Experts of a small language model: 2 picks a token, 423M tokens.
Below are experts of layer 5 (counted from 0) of a mixture-of-experts language model. Rows are named router (the router's row for the expert), gate (a neuron's input weights, with its number), up (a neuron's input weights, with its number) and show model dimensions 64-127. Each number is 128 + 24 x the weight over its row's rms, rounded and kept within 0 to 255.
Before each expert's rows: a language model's description of what the expert responds to. This comes from a sample of Wikipedia text that the model never trained on.

# expert 44
Inner word pieces ac, ic, op, ph, p, often in scientific or Latin names and technical words (antelopes, saxophone, distracting).
router [122 181 125 101 131 100 161 113 128  80  84 142 112 155 159 110  93 112 111 117 158 142 136 133 104 142 117 163  85 124 122 122 143 141 106  92 151 183 120 151 154 125 105 149 127 126 146 135  81 171  84 122 164 114 112 126 133 127 112  99 141  93 158 126]
gate0 [138 137 111 137 114 150 145 133 131 128 112 162 111 121 160 108 132 135 134 167 114 124 114 158  85 129 131 148 115 148  79 101 143 108  74 129 197 106 120 155 132 127 131 149 121 130 114 120  40 155 107  71 111 138 121 153 143 116 139 124  84 116 116 125]
up0 [133 110 160 140 155  98 132 153 140 134 114 120 123 131 110 141  94 190 137 151 121 129 135 118 103 164 143 101 109 139 141 119 105 186  78  79 140 166  94 186 109 108 119 161 115  94 150 119 101 160 135 108 130 176 112 123 103 173  99 105 131 158 111 106]
gate1 [177 143 174 105 146 108 158 100 109 129 143 108 165 141 126 119 133 106 140 126 130 128 140 116 117 127 114 131 166 113 132 128  78 114 114  90 118 118 156 125 135 118 134 124 168 144 106  97 140 139 147 110 170 182 120 143 123 124 148  93 136 109 155 123]
up1 [127 164 174 101 114 119 105 155 123 100 156 134  95 116 108  97 126 107 186 125 123 148 121 141 146 134 146 128 162  99 135 112 112 123 113 116  89 146 197 131 126 102  94 110 151 123 104 135 111 119 124 166 130 148 111 122 147 138 137 127 121  91 150  71]
gate2 [123 104 123 141 141 143 143 135 135 176  98 156 156 173 170 136 174 156 148 142 156  88 120 129 145 140 111 133  99  96 122 122 121 104 174 162 132 118 132  77 119 107 165 143  97 120 163 122 111 148 113 155 160 135  77 127 134 143  60 126 134 120 115 156]
up2 [117 142 171 152  92 162 136 130 105  92 133 146 128 112 117 160 146 156 135 174 137 158 112 101 120 155  91 103 146 122 103 141  88 100 175 109 124 139 127 120 120  88 112 109 140 101 154 100 101 124 141 158 169 146 150 142  98 164 125 107 144 128 143 107]
gate3 [116 137 155 100 104 121 147 129  96 103 127 145 139 131 153 109 111 144 136  94 146 133 150 158 128 145 108 167 137 115 130 102 103 138 148 102 128 131 108  83 146 140 111 108  88 196 149 130 126 160 144  89 121 102 155 143 134 104 131 122 182 140 190 157]
up3 [142 160 101 154 132 141 129 128 137 125 140 123 148 169 108 118 124  95 119 127 134  98 132 100 113 122 133 129 117 105 109 147 114  97 149 134 104  98 133  98 125 150 129 196 130 101 131 131 116 121 145 100 142 155 148 104 149 129 146 147  97 148 128 117]
gate4 [128 165 130  83 103 112 153  94 129 123 144 117  90 157 162 145 139 114 135 159 139 148 143 101 123 105 159 131 118 109 106 133 136 158 147 154 136 104 118 150 134 129 164 125  91 126 128  73 108 175 197 102 158 133  82 110 109  97 105 105 121 131 148 147]
up4 [117 159 140 108 125 131 147 137 142 131 125 142 117 173 128  67 153 109 130 190 107 110 154  89 104 152 127 109 133 118 127 147 103 195 119 166 120 130 133  82 160 117 152 106 111 143 104 104 135 145 187 119 116 144  97 146 126 120 134  99 129 144 148 136]
gate5 [103 137  84 124 131 128 163 105 119 124 127  94 140 102 180 123 109 131 125 119 147 126 134 126 111 147 112 137 143  69 135 120 148  77 112 184 122 176 122 157 104 151 116 101 136 121 116 105 149 141 148 126 130 110 187 131 151 156 100 130 143 133 127 136]
up5 [167  98 148  99 114 120 113 135 113 123 138 150 161 122 122 123 159 179 108 115 165 168 141 129 128 127 100 147  93 113 133  97  68 132 135  98  88 121 144 132 114 101  81 143  89 136 121 108 116 162 114 122 135 132 129 130 132  95 116 100 122 157  92 153]
gate6 [109 148  69  81 149 182 134 130  99 141 112 135 122 136 114 114 114  99 125 110 129 124 156 158 111 147 120 112 143 119 110 143 132  99 112  94 119 150 140 158 103  80 131 127 139 144 111 140  90 127  93 102 117 155 150 173 138  97  98 143 147  81 182 119]
up6 [120 117 154 144 125 151 158  89 103 118  92 164 148 134 146 114 188 161 181 103 104  95 137 144 187 124 138 145 153 133 131 165 136 143 170 143 152 126 107 127 118 150  91  54 140 138 132 117 119 145 144 129 126  98 172  97 134 130 119 125 142 138 116  62]
gate7 [122 103 117 107 134 127 156 119 140 118 113  97 101 157 107 104 114 111 118 131 133 118 163  92 155 136 139 131 130 134 105 115 126  87  98 101 146 149 129 115 137 122 189 110 130 146 162 165 128 155 115 151 131 104 158 164 127 127 130 113 146 171 122 132]
up7 [141 144 155 156 138 131 148 129  86 131 184 164 111 163 112 127 156 100 166 124 136 115 135 136 127 161 112 162 106 107 112 165 129  93 146 138 146 134 119 128 152 143 151 146 128  99 131 111 155  93 134 151 122 111 191 171 123 125 103 128 165 109 152 105]

# expert 27
Commas after nouns or clauses, also semicolons, closing-parenthesis commas and dashes, as in Albuquerque, New Mexico or results, Merhige.
router [130 127 112 150 158 109 164 112  73 128 105 145 125 136 143  89 130  88 102  75 145 116 135 131 123 129 108 124 150 104 123 130 142  97 111 119 121 138 148 180 134 131 111 143  96 136 139 130  71 185 103 170 137 135  86 118 125  70 184 133 139  88 121 123]
gate2 [153 124 143 124 141 154 102 121 154 157 157 124 132 101 100 150 113  94 145 133 145 148 127 107 153  94 131  94 147 136 143 167 105 122 169 154 114 120  82 118  83 173 138 135 121 132  88 157 126 143 107 100 146 137 132 131 173 157 131 135 145  94 130 120]
up2 [153 134  84 107 105 139 137 120 127 138 102  94 133 114 134 149 136 137 183 112 103 108  95 185 113 148 131 155 115  84 120 101  99  91 168 135 132 103 113  78 113 147 142 186 137 150 123 130 128 119 129 112 106 103 118 124 125 163 145 115 131  80 137 123]
gate3 [115 137 164 105 130 117 131  91  62 100 149 139 109 122  90 128 144 148 111 111 143 172 166 104 114 110 122 157 121 118 126 154 118 123 107 121 164 100 148 157 160 113 113  92 141 119 124 120 169 143 141 155 161 143 131 119 104 110  88 123 124 179 139 122]
up3 [110 120 147 116 139 144 118  98 162 136 132 109 139 134 120 110 101 136 125 121 134 171 106 156 132 143  96  85 163 124  96 155 169 108 110 180 133  88 126 128 123 180 135 188 102 153 125 102 120 114 147 126 136  75 110 143 125 128 165 104 125  97 114 156]
gate4 [139 112 145 134 110  97 150 110 120 125 143 106 161 136 145 130 154 158 137 132 160  74 168 120  89 102 152  60  98 121  85 162 134 116 152 151 117 161 106 109 112 113 157 114 129 101 144 123 144 154 112 115 113 122 139 129 109 174 174  97 114 138 102  89]
up4 [120 153 146 146  97 153 130 118 166 127 120  98 154 154 111 164 121 146 140 166 136 103 142  96  60 107 111 153 110 119 130 144 140 150 112 107 137 127 121 129 138 146 142  84 128 154 108 110 124 136 141 122 161 136 136 136 150 133 132 126 152 114 110 114]
gate5 [123 168 136 159 105 139 177 146  96 128 100 164 124  99 187 121  97 121 148 135 128 111 129 182  82 134 154 117 105 140 143 135 112 115 102 157 123  95 181 104 119 101 136 137 125 153 146 150 113 161 143 144  87 139 179 143 105 133 148 114 148  96 130 122]
up5 [142 100 119 183 130 126 156 138 137 136 126  81  59  91 130 143 121 122 128 130 132 171 134 114 130 103 147  73 153 128 133  89 142 127 123 149 112  91 134 114 131 154 110 129  91  62 151  72 155 141 131 166 121 101 114 154 155 117 128 122 137  73 129 113]
gate6 [127 125 108 130 160 146 174 136 145 149 141 117 122 126 139 148 156  98  99 123 169 102 149 134 138 160 137 114 104 120  94 113 118 107 124 104  79 106 137 143 157 107 124 116  78 104 148 128  90 167 161 129 133  92 129 142 154 162 141 167 119  90  98 154]
up6 [147 112 146 149 112 145 140 117 101 155 148 126 131 108 155 146 180 122 121 156 123 117 123 115 115 159 127 138  94 112 133  77  94 156  83 165  83 113 143 155 138  95 120 105 161  81 121 130 125 125 111 125 117 138 110 111  99 133 143 143 127  99  89 155]
gate7 [139 111 137 112  95 126 134 130 122 110 111 159 129 118 146 160  93 128 151 112 141  79 157  87 148 111 148 140 112 112 139 141 160 126  87 105 135 150 134 141 116 135 126 117  79 131 131 122 146  75 158 140 118 166 162 139 155 137 105 103 198 143  71 126]
up7 [ 98 105 104 131 146 153 128 110 143  94 135  92 144 129 153 125 159  95  85 132 179 173 122 126 132 113 144 114 113 122  76 141 131 113 128 116 123 129 121 142 120 180 139 146 151 118 135 108 137 127 122 141 128 150 162 127 125 121 139 158  86 121 132 110]
gate8 [166 131 122 135 118 137  88 149 110 113 150 111 102  79  95 129 111  91  92 148 146 139 113  83 125  85  86 109 110 106  96 138 125  86 114 105 124 152 117 139 150 145 144 147 113 125 137 114 127 132 120 130 132 136 133 152 145 146 155 126 117 154 122 113]
up8 [159 102 130 147 107 110 134 143 119 102 137 162 159 108 138 133 130 149  82 129 130 168 144 102 104  96 116  73 139  89  89 121 103 103 156  89 129 148 118 115 161 102 138 135 120 142 156 137 161 103 138 138 131 128 152 130 152 125 126  59 144 160 127 121]
gate9 [101 130 111 133 117  91 120 104 157 114  98 181 116 144 114 134 134 147 145 112 104  87 146  90 137 145 148 150 143 130 146  86  91 147 162 146 111 125 106 140 120 132 105 148 131 108 142 112 116 166 104 144 135 109 139  88  93 158 114 111 141 116 168  97]
up9 [ 89 139 165 123  85 126  68 150 139 133  97 107 148 131 130 172 119 105 122 154 112 146 150  59 104 136 121 186 122 118  87 139 110 125 100 145 115 148 130 116 119 116 124 142 120 157 167 121 111 124 144 116 145  98 129 157  80 125 140 167 154 127 168 138]

# expert 36
Slashes, ampersands, and, dashes, and math markup like ^{, ·, _, joining paired terms, e.g. trackpad/mouse, Jay Z & 112.
router [131 129 116 126 183  93 163  87  72  82 122 134 121 123 168  99 100  79 120 118 175 109 137 144 139 169 100 154 125 107 127 108 137  89 123  96 129 143 145 160 149 148  84 112 118 120 104 100 107 146  87 126 146 149 119 154 128 127 153 125 110 134 167 125]
gate0 [108 152 103 141 120 142 128 102 134 134 147 120  98 116 119 132 114 118 119 141  92 127 153 126 142 126 108 105 146 116 139 122 142  73 152 125 119 156  88 100 143 130 144 152 118 135  89 149  69 124  86 123 134 104 111 132 151 124 125 115  94 155 121 147]
up0 [112 155 125 131  70 145 163 109 154 134 101 141  97 128  79  86  80 136 111 134  87 117 120 113  61 132 155 107  78 133 120 142 125 134 131 120 139 153 158 131 121  79 129 128  93 135 144 126 117  90 140 126 134 153 130  80 121  95  99 130 139 121 110  86]
gate1 [147  76  81 131 186 107 135 111 116 152 147 157 142 130 151 140 125 149 134 126 115 113 120 119  91 166 112 163 135 130 129 122 134 155 102 107 129 135 135 188 171 127  78 171 123 117 100 127 104 113 155  91 156 128 102 165 144 149 119 140 117 124 169 161]
up1 [130 139 105 129 153 157 107 116 114 145 146 116 173 119 168 147 131 161 138 147 108 119 154 122  78 158 167 174 137 131  98 115 167 129 150 133 131 131 129 157 180  75  91 159 119 138 115 132 110 115 107  95 122  94 106 138 155 107 135 139  78 176 152 103]
gate2 [104  99 164 117 155 139  99  85 114 139 138  78 104 105  95 155 132 131 132 102 120 146 123 147 147  87 113 128 139 127 138 148 116 108 132 164 109 148 156 141 156 137 104 171 137 168 129 111 134 134 109 145  93 133 118 163 182 134 102  90 186 125 167 123]
up2 [135 128 130  88  87 152 125 142 118 142 136 123 124 102 137 113 116 148 107 132 153  84 129 119  92  78  94 133  99 155 120 142 154 136 138 134 142  91 130 141 126  92 114  94 160 143 144 153 144 107 154 139 103 101 115 114 120 115 157 141 120 108  84  80]
gate3 [153 129 148 144 168 127 135 129  83 102 145 133 156 129 191 137 122 174 113 129 103 102 123 150  87 132 130 132 127 117 119 126 102 101 109 161 145 136 134 138  96 105 122 136 108 142 142  95 112 145  96 145 129 115  89 128 136 142 126 118 128 133 132 143]
up3 [135 102 113  94 124 137 140 125 142 132 115  91  86 181  92 149  98 115 167 139 123  62 139 146  98 111 190 168 120 174 167 103 123 144 117 121 115 129 103 143 134 139  72 100 111 143  99 152 111 126  96 151 127 125 137 138 123  88 153 111 114 118 138 142]
gate4 [ 95 148 100 117 163  84 118 104 158 122 150 167  87 130 138 115 167 152 102 134 174 143  71  93 120 153  96  90 127 124 117  66 116 126 130 145 121 139  89  95 113  83 126 144 116  89  97 120 102 141 102 129 129 145  97 108 125 124 128 149 119 135 125  94]
up4 [156 116 129 152  90 140 155 126 140 109  87 107 124  62 106  84  97  99 116 144 108 106 157 170 115 123  73 141 148 115 149 154 151 145 105 125 135 153  85 134 161 102 107 126 127 134 173 121 132 132 134 142 131 140 126 142 138 139 113 114 139 116 115 200]
gate5 [126 156 133 157 107 127 140 143 118 133 129  99 104 134 163 128 136 162 152  79 151 127 129 143 151 155 114 148 119  60  99 111 136  99 132 121 156 134 132 129  97 171  76 168 153  98 131 155 118 157 135 172 111 164 119 183 127 130 138  92 137 122 135 125]
up5 [144  75 126  98 191 134 132 109 163 131 112 150 150  89 153 133 139 125 100 127 106 131 136 154 114 112 152  77 172 185 118 111 129 117 155  98  96 143 130 135 130 100 155 131 134 161 136 110 123 126 155 113 130 116  97 166 106 181 150 134 102 140 118 129]
gate6 [135 118 164 118 174 132 165 121  95  93 113 116 148 132 127 127 153 130 133 108 153  83 138 130 114 145 147 165 125 132 116 130 133  97 121  93  88 151 153 137 134 117 128  73 115 145  74  86 117 172 119 185 128  87 129 151 116 165 138 117  88 123 100 152]
up6 [135 116 199 121 173 122 171 129 120 156 116 102 132 107  86 136 173 137 145 136 140  99 154 173 136 149 139 156 104 140 142 151 120  72 162 111 140 109 123 117 148 160 144  74 128 121 141 110 126 145 143 156 127  95  85 128 115 130 152 143 130 135 101 139]
gate7 [170 159 122 116 175 134 153 116 111 151 129 150 139 132 120 165  79 115 110  78 116 178 201 133 115 148 114 168 170 113 109 131 120  82 109 154 135 116 162 138 149 154 145 124 146 164 132 128 148 120 109 132 107  95 146 100 139 102 141 137 124 145 199 138]
up7 [114 131 131 148 131 127 133 163 134 133 107 117 105 108 176 119 123 126  61 176  95 160 119 126 110  99 144 142 108 161 130 156 111 137 142 134  95 111 183 192 138 120 134 109 138 154 146  95 127 116 133 174 147 173 105 157  76 110 101 156 142 126 107 114]

# expert 40
Punctuation marks, mostly decimal points and hyphens after digits in tables and times, as in 12.78, 59.08, plus sentence-final periods, colons, dashes.
router [100 126  96 125 146  95 174 105 101 106 124 164  95 139 147 143 113 107 116  86 147 136 104 141 127 160 106 128 125  90 121 125 159  94 145 105 136 174 156 163 146 121  79 153 118 177 149 106  88 146 102 110 143 115  98 172 149 130 168 117 129 151 146 165]
gate0 [ 88 102 103 117 156 126 126  88 107 146 143  86 120 172 107 100 133 112 140 133 159 114 101 111 122 121 100 129 161 140 102 143 137 142 160 131 140 122 128 128  92 166 105 161  92 154 171 131 146 121  87 171 106 149 140  99 105 162 130 169 115  93 166 162]
up0 [ 99 143 151 158  90 157 120 130 154 126  95  83  91 166  87 128 116 118 101 160 100  91 153 147 136 153 101 110  89 103  94  98 143 144 123  70 154 142 162 110 150 124 143 142  97 136 163 107 133  80 110 105 140 161 119 139 144 147 154  80 116 114 147 134]
gate1 [128 151 115 109 173 148 110 147 118 136 124  93  97 133 122 122 130 123 121 135 177 169 124 133 130 149 112 186 141 127 104  91 110 139 147 116 124 126 119 140 177 119 123 130 116 118 108 116 136 119  93  90 124  90  88 144 124 130 133 154  85 145 156 128]
up1 [101  96 131 133 160  89 156 140 137 135  93 130 170  97  94  77 131 137 142 149 117  89 120 147 136 131 138  96 125 104 146 107 156 131 188 108 134 108 119 116 122 106 167  94 104 114 120  96 102  87  91 145 145 104 169 141 122 104 133 138 136 115 162 124]
gate2 [ 99 138 150 100 161 117 125 162  80 118 128 130 110 112 129 135 125  87 142 198 166 146 122  92 108 143 126 125 166 125 124 161 125 143 109 154  94 126 154 139 132 158 113 151 122  97 155 121 133 142 106 116 152 106 161 126 171  64 132 140 161  95 131 122]
up2 [122 124  99 134 139 142 153 135 151 139 130 120 133 149 145  98  83 150 133  96 151 109 139 163  88 112 157 166 121 154 145 127 143 172 117 171  93 138 127 169 127 110 144  99 124 128 140 143 133 171 101 156 115 126 179 129  96 125  99  91 156 111 191 112]
gate3 [141 156 107 146  74 121  93 126 139  60 129 127  83  91 134 130 146 144 159  85 128 113 114  87 103 143 136 127 101  68  95  98 105 119 128 143 130 151  92 103 120 140  90 152 119 117  99 141  99 103 129 108 130 130 130 108 168 109  97 113 115 151 139 120]
up3 [146 144 143 123 104 124 130 148 116  80 145 131 104 140 139 172 162 118 131 138 110 102  92 135 168 123 140 151 120 107  82 102 124 149 105 104 126 133 170 142 119 143  96 103 130 107  55 124 153  98 181 135  90 155 103 129 122 145 139  97 113 150 185 110]
gate4 [106  82 128 152 139 113 105 117 120 111 106  93 118  79 182  99 130 128 136 124 124 127  89  95 173 152 138 135 114 157 142 109 173 152  85 138 108 128 127 165 112 124  92  98 121 153 104 104 179 157 122 133 112 173 123 166  97 127 130 140 169 146 110 106]
up4 [134 111 122 106 168 121 102 110 109 159 156 127 119 160 101 155 112  92  91 120 141 127 107 170  98 168 102 142 136 141  99 170 136 115 131 113 158 101 133 117 115 124 148 135 137 114 189 118  85  89 127 128 139 115 143 140 105 136 112 140 124 130 173 124]
gate5 [175 111 179 172 120 102 148 142 133 171 111 100 124 109 125 111 123 138 112 189 143 113 115 128 127 127 131 114 114 163  91 117 149  90 114 127 113 137 124 169 190 111 109 121 166 152 118 134 108 123 140 142 131  88 175 140 124 109 131 104 146 151  90 124]
up5 [182 126 181 171 130 124 110 169 105 148 155 119  93 114 115 140 134 152 117 121 144 129 155 114 139 120 104 141 152 168 121 133 138  84 157 110 112 112 151 122 110 126 116 139 103 158 139 106 120 138 112 110 148 136 111 147 141  69 121 120 149 139 113 139]
gate6 [103  86 101 102 108 132 125 160  80  69 131 108 123 153 176 130 120 114 117 155 152 138 100 159 163 160 127 130 122 115 166 112 149 135 139 159  98 101 127 139  96 164  87 111 103 144 104 119 148 147  94 122 152 131 153 124 151 108 151 128 120  96  93 114]
up6 [127 133 130 146 119 124  84 141 102 126 122 126 116 173  88 148 131 122 119 118 189 112  94 132 121 122 170 135  81 131 167 122 118 119 142 132 141 161 139 119 129 118 148 112 114 146 136 143  96  68 148 154 145  74 118 117 109 128 115 157 171 123  95 109]
gate7 [ 65 151 113  96 113 126 120 168 136 159 129 108 134 105 109 150  89 115 117 135 141 130 141 110 162 164 123 159 124 157 129 108 172 116  43 115 163 137 105 163 115 140 124 168 144 154 125 118 121 134 112 117 109 120 149 136 179 120 147 116 140 162 134 180]
up7 [ 96 154 148  91 112 126 158 147  93 133 128 130 125 114 181 130 111 144 138  90 137 117 118 147 130 117  96 134 136 138 110 159 151 143 110 120 146 134 102 138 128  91 119 116 122 161 164  90 107 124 110 178  67 137 124 117 155 137  86 123 123 188 164 185]

# expert 38
Single leading consonants or clusters that begin a word after a space, such as h, g, f, sh, bl, sw (h-ood, g-rievances, sw-ich).
router [106 147 105 127 186 136 144 100 119 118 109 129  92 152 147 120 100 128 122 130 178  96 124 142 126 127 107 114 147 124  84 163 137 126 113 105  99 130 150 140 176 163 156 130  94 146 123 114  92 161  80 140 155 147 110 123 132 110 135  69 155  86 114 142]
gate2 [120 148  71 158 163 111 120 144 146 119 180 108 101 130 127 123  91 135  84 112 142  96 132 149 172 122 147 118 114 133 152 135 129 142 172 138  99 155 135 133 105 129 163 126 111 151 111 120 130 152 112 171 134 156 125  94 120 127 175 153 118 140 119 112]
up2 [147  94 123 123 129 135 148 107 107 160 127 148 109 148 159 168 108 108 133 147  91  92  87 131 117 104  84 147  66 112 101 190 154 109 165 150 140 133 127 151 125 134 128 153 141 128 165 116 119 111 151 113 120 147 119 140  92 121 142 159  99 171 107 150]
gate3 [ 96 154 115 103 120 103 118 121 112 127 152 129 117 176 153 109 160 126 136 139 138 108 137 164 141 110 113  93  91 170 129 167 109 149 114 143  93 135 142 135 140 126 131 156 118 105  82 112 160 119  98 133 166 116 149 116 131 109 152 116 156 142 130 129]
up3 [ 97 169  79 152 135 147 102  82 102 123 161  98 133 162 142 104 119 114 138  88  52 110 101 126 145 141 163 139 153 128 128 171  77 122 137  88 140 116 143 117 168 138 167 123 152 135 113 132 107 144 121 145 118 157 102  98 130  77 155 112 143 146 142 118]
gate4 [117 154 116 117 165 156 134 111 120 114 130 102 143 164 114 137 113 120 126 149 122 121 139 109  82 140 173 119 104 155 110 117 147  92 139 155 173 143 167 112 155 124 144 121  98 168 141 112 145 128  95 117 139 128 107 117 173 142 120 154 137 117 134 118]
up4 [183 141 163 125  69 160 192 126  91 119 157 132 149 101 143 121 155 114  98 140 197 109 102 120 111  91 133 123 143 148 132 107 135 130 129 155 104 148 109 140 138 108 152 149 137 113 164 104 156 167 134  73 142  79  80 118 127 113 127 155 125  92 134 144]
gate5 [138 100 112 102  92 124 133 108 148 133 172 133 119 112 113 144  97  78 111 130 109 130 134 147 106  97 140 167 138 166 146 117 122 133  96 116 121 148  93 116 131 111 152 142 125 156 152 130 139 163  88 118  89 127 152 132 153 136 126 118 124 108 142 118]
up5 [153 148  88 111 162 156  95 137 132 136 124 151  89 163 126  99 159 143 146 115 153 142 143 111 133 117 115 145 146  84  89 100 136 120 110 131 116 111 124 112  96 130  81 184 102 104 119 150 110 128 132 131 100 124 151 140 119 135 133 146 136 107 134 138]
gate6 [143 109 124 136 167 130 107 145 128 142 156  83 106 161 163  84 137 101 146 128 137 107 132 179 143 162 110 126 156 134 110 113 119 111 134 123 119 151  98 110  95 154 144 132 121 107 112 148 144 117 128  77 118 134 129  86 178 145 156 134 110 121 121 140]
up6 [117  89 151 155 120  88 133 127 109 181 111 182 128 168 135 132 144 145 130 141 114 117 168 154 104 131 141 153 104 115 181 106 124 103 133 118 107 136 101 123 146 157 143 171 123 133  93 125 135 140 149 160 119  98 142 121 146 127 116 133 152 144 131 165]
gate7 [130 136 125  97 105 152 112 147 128 113 169 128 160 147 138  97 149 158 136 113  62 132 112 102 137 131  95 120 132 156 147 139 115 136 152 124 113 133 118 139 149 133 110 132 165 137 131 117 119 124 113 112  89 159  99  77 145 127  88 133 105 111 108 123]
up7 [141 137 131 120 176 106 159  90  85 122 107 137 136  84 152 141 141 147 110 118 131 123 104 104 120 111  83 145 159 108 128 139  98 122 156 191 137 145 110 146 114 151 115 129 186  96 111 116 106 155 133 160 125 103 139 148  96 134 108 143 112 183 130 143]
gate8 [132 115 109 139 125 130 125 111  91  92 104  85 134 132 166 101 102 106 113 134 100 124 164 124 127 116 112 124 112 147  76 150 113 102 132  95 151 152 118 112 130 133 199 142 143 158 168  93 124 138 125 143 105 110 139 180 163 131 113 124 115  56  87 157]
up8 [121 125 135 113 109 117 117 133 113 112 139 124 151 102  79  76 154 150 173 128 140 123  93 101 116 112 124 183 110  88 107 172 114 102 105 139 123  84 168 151 147 112 123 194 106 103  87 166 161  98 129  80 104 121 132 134 108  92 110 122 151 144 109 114]
gate9 [125 118 139 135 148 149 115 119 135 123 120  99 135 175 110 100 157 143 140 164 122 103  86 115  96 153 154 178 122 136  79 129 130 135  65 117 122 152 138 139 159  86 105  95 153 125 135 114 126 109 131 117 179 150  84 128 128 146 123 154 152 127 130 145]
up9 [101 142  91 137 113 180 100 160 161  95 155 107  86  66 128  94 103 124 191 111 135 135 105 109 123 109  95 118 138 122 152 136 112  74 104  82 139 132 146 110 140 110 130 113 130 146 112  99 137 113  86 152  92 138 163 134 160 101 124 130 136 122 128 135]

# expert 60
Consonant-heavy pieces with j, k, h, z, š inside Slavic, Turkish, Japanese and Indian names, e.g. Kichijōji, Chandrasekhar, Zvonareva, Jazz.
router [104 126 153 107 173 145 161  88 123 118 133 173 105 153 138 124 123 110 135 114 160  91 174 127 142 126 122 110 135 138  74 153 138 112 104  94 144 124 149 170 126 145  98 140  89 139 103 128 114 142 118 135 153 147 106 115 104  95 148 132 108 103 106 179]
gate2 [154 134 134 125 141 135 154 149 136 123 138 147 113 110 165 121 121 150 149 147  99 134  96 154 136 118 130 159  98  99 119 152 115 132 137  81 140 151 134 117 103  97 132 125 127 112 114 134 110 102 120 130 124 145 112 142 113  90 120 139 136 119 116 163]
up2 [120  74 134 115 112  83 117 160 172 108 122 130 124  99 133 119 143 105 102 130 107 141 122 139 118 139 109 123 162 127 138 107 154  97 107 162 149 113 121 111 136 160 101 103 147 117 107 157 117 121 161 180 129 119  95 116 115 141 109  59 185 158 144 128]
gate3 [124 172 117 151 140 145  86  91 186 143 118 138 151 137 183 114 101 136 151  92  96 154  94 129 145 137 117 134 131 117 148 111 111 163 109 137 175 113 135 153 138 111 136 129 138 146 133 115 112 163  91 120  79 124 102 128 141 108  80 139 124 139 115 154]
up3 [137 127 109 101 102 145 130  88  99 150  88 118 139  96 183  89 113 144 131 109  59 171 129 106 126 134 126 143 122 108 147 112 150 147 126 106 155 142 126 171 120 125 100 128 130 120 106 102 149 115 160 149  77  97 134 104 133 142  97 107 110 117 154 133]
gate4 [127 150 168  97 169 119 151 157 133 151  95 113 128 175  96 135 132 144 115 171 106 143 132 123 100 134 119 117 148  91 127 138 130 131  95 123 110 169 151 154 110  76 149 122  80 119 154 111 122 151 125 134 131 176  88 148 116 115 102 118 121 131 120 153]
up4 [142 113 124 127  75 139 155  92  93 101  86 141 141 138 174 127 122 142 151 143 145 141 148 103 134 128 116 144 101 108  99 148 123 111 149 116 149 111 132 108 115 114 148  85 142 158 158 114 134 136 122 191 107 153 162 127 143 148  94 144 140 138 169 124]
gate5 [138 119 114 182 157  98 159  67 138 118 127 109 126 107 136 160 109 116 151 135 112 114 160 116 145 135 146 120 119 116  98 110 121 163 130 139  96 136 128 129 115 131 134 129 119 139 122 135 139 122 104 131 125 174 113  97 104 148 106 142 173 113 122 141]
up5 [127 154 127 151 103 131 155 121  88 164 141 132 126 125 139 108 139 116 118 163 117 109 163 102 123 135 126 153 122 119 154  74 122  97 113 119 159 124 198 103 156  72 129 101 127 131 135 130 177 143 182 117 118 133 142 120 121 142 136 107 127 147  91 172]
gate6 [142 135 158 117  96  94 110  92 189 146 156  63 103 100 133 143 106  94 173 123 129 128 144 121 132 110 122 107 134 140 131 112 124 125  96 128 143 130 149 105 122 147 139 181  84 126 141 152 137 161 101 121  99 179  92 125 137  87 172 154 128 131 127 163]
up6 [136 187 138 150  99 121 124  94 167 136 132 125 100 126 177 123 121 137 106 150 101  65 144 156 135 132 176 139 119 151 123 129 127 114  93 148 123 114 103 120 127 139 128 157  61 167  96 146 123 145 142 108 109 118 133 147 119  80 109 122  94 153 126 133]
gate7 [154 160 134  82 149 154 119 125 106 106 117 148 104  75 137 127 124 127 124 129 137 136 176  92  81  93 115 134 119 127  75 130 139  98 157 123 107 125 168 123 155 142  92 106 137 122 112 107 117 133 123  99 171 128 117 111  89  94 157 167 123 125 155  75]
up7 [190 157 101 119 115 138  73  90 160  47 158  55 129 124 111 112 113 128 119 106 107 126  79 138 139 156 163 132 144 128 133 130 131 142 166 142 111 158 120 156  99 141 150 125 166 136 121 119 133 128 130 128 132 127  98 127 128 165 123 126 108 125 129 111]
gate8 [124 146 145 142 162 146 156 126 122 111 107 130  59 111 129 151 151  85  90 127 104 124 108 113  97 148 120 171 126 147 152 191 141 129  96 120  93 175 139 106 139 159 147 129 156 136 175 127 148 143 153 115 149 161 155 123 129 105 123 154 148 140 115 152]
up8 [127 140 190 165 113 136 156 150 150 145 111 150  88 132 127 158 118 139 148 144 109 170 117 130 134  76  95 131  95 124 180 104 137 153  97 114 145 140 133  98 135 121 128 155  90 165 159 115 118 100 122 102 152 124 130 133 126 114 144 137 178 106 135 159]
gate9 [184 132 143 146 178 117 100  96 115 119 126 105 120  87 140 152 142  83 101 103 127 139 142  76 129  96 113 142  74  96 117 137 129 138 114 121 106 147 120 175 123 119 117 116  88 151  97 117 125 161 122 150 149  90 126 130 137 127 108 144 121 111 133  94]
up9 [142 161 125 131 170 111 127 112 127 154  92 131 108 177 156 114 112  99 144 126 130 104 147  84 129 120 141 129  95 111 137 100  90 121 124 121 117 176 123 150  81 144 123 135 105 115  90 133 144 156 136  77 129 114  76 110 136 179 104 126 152 122 156 161]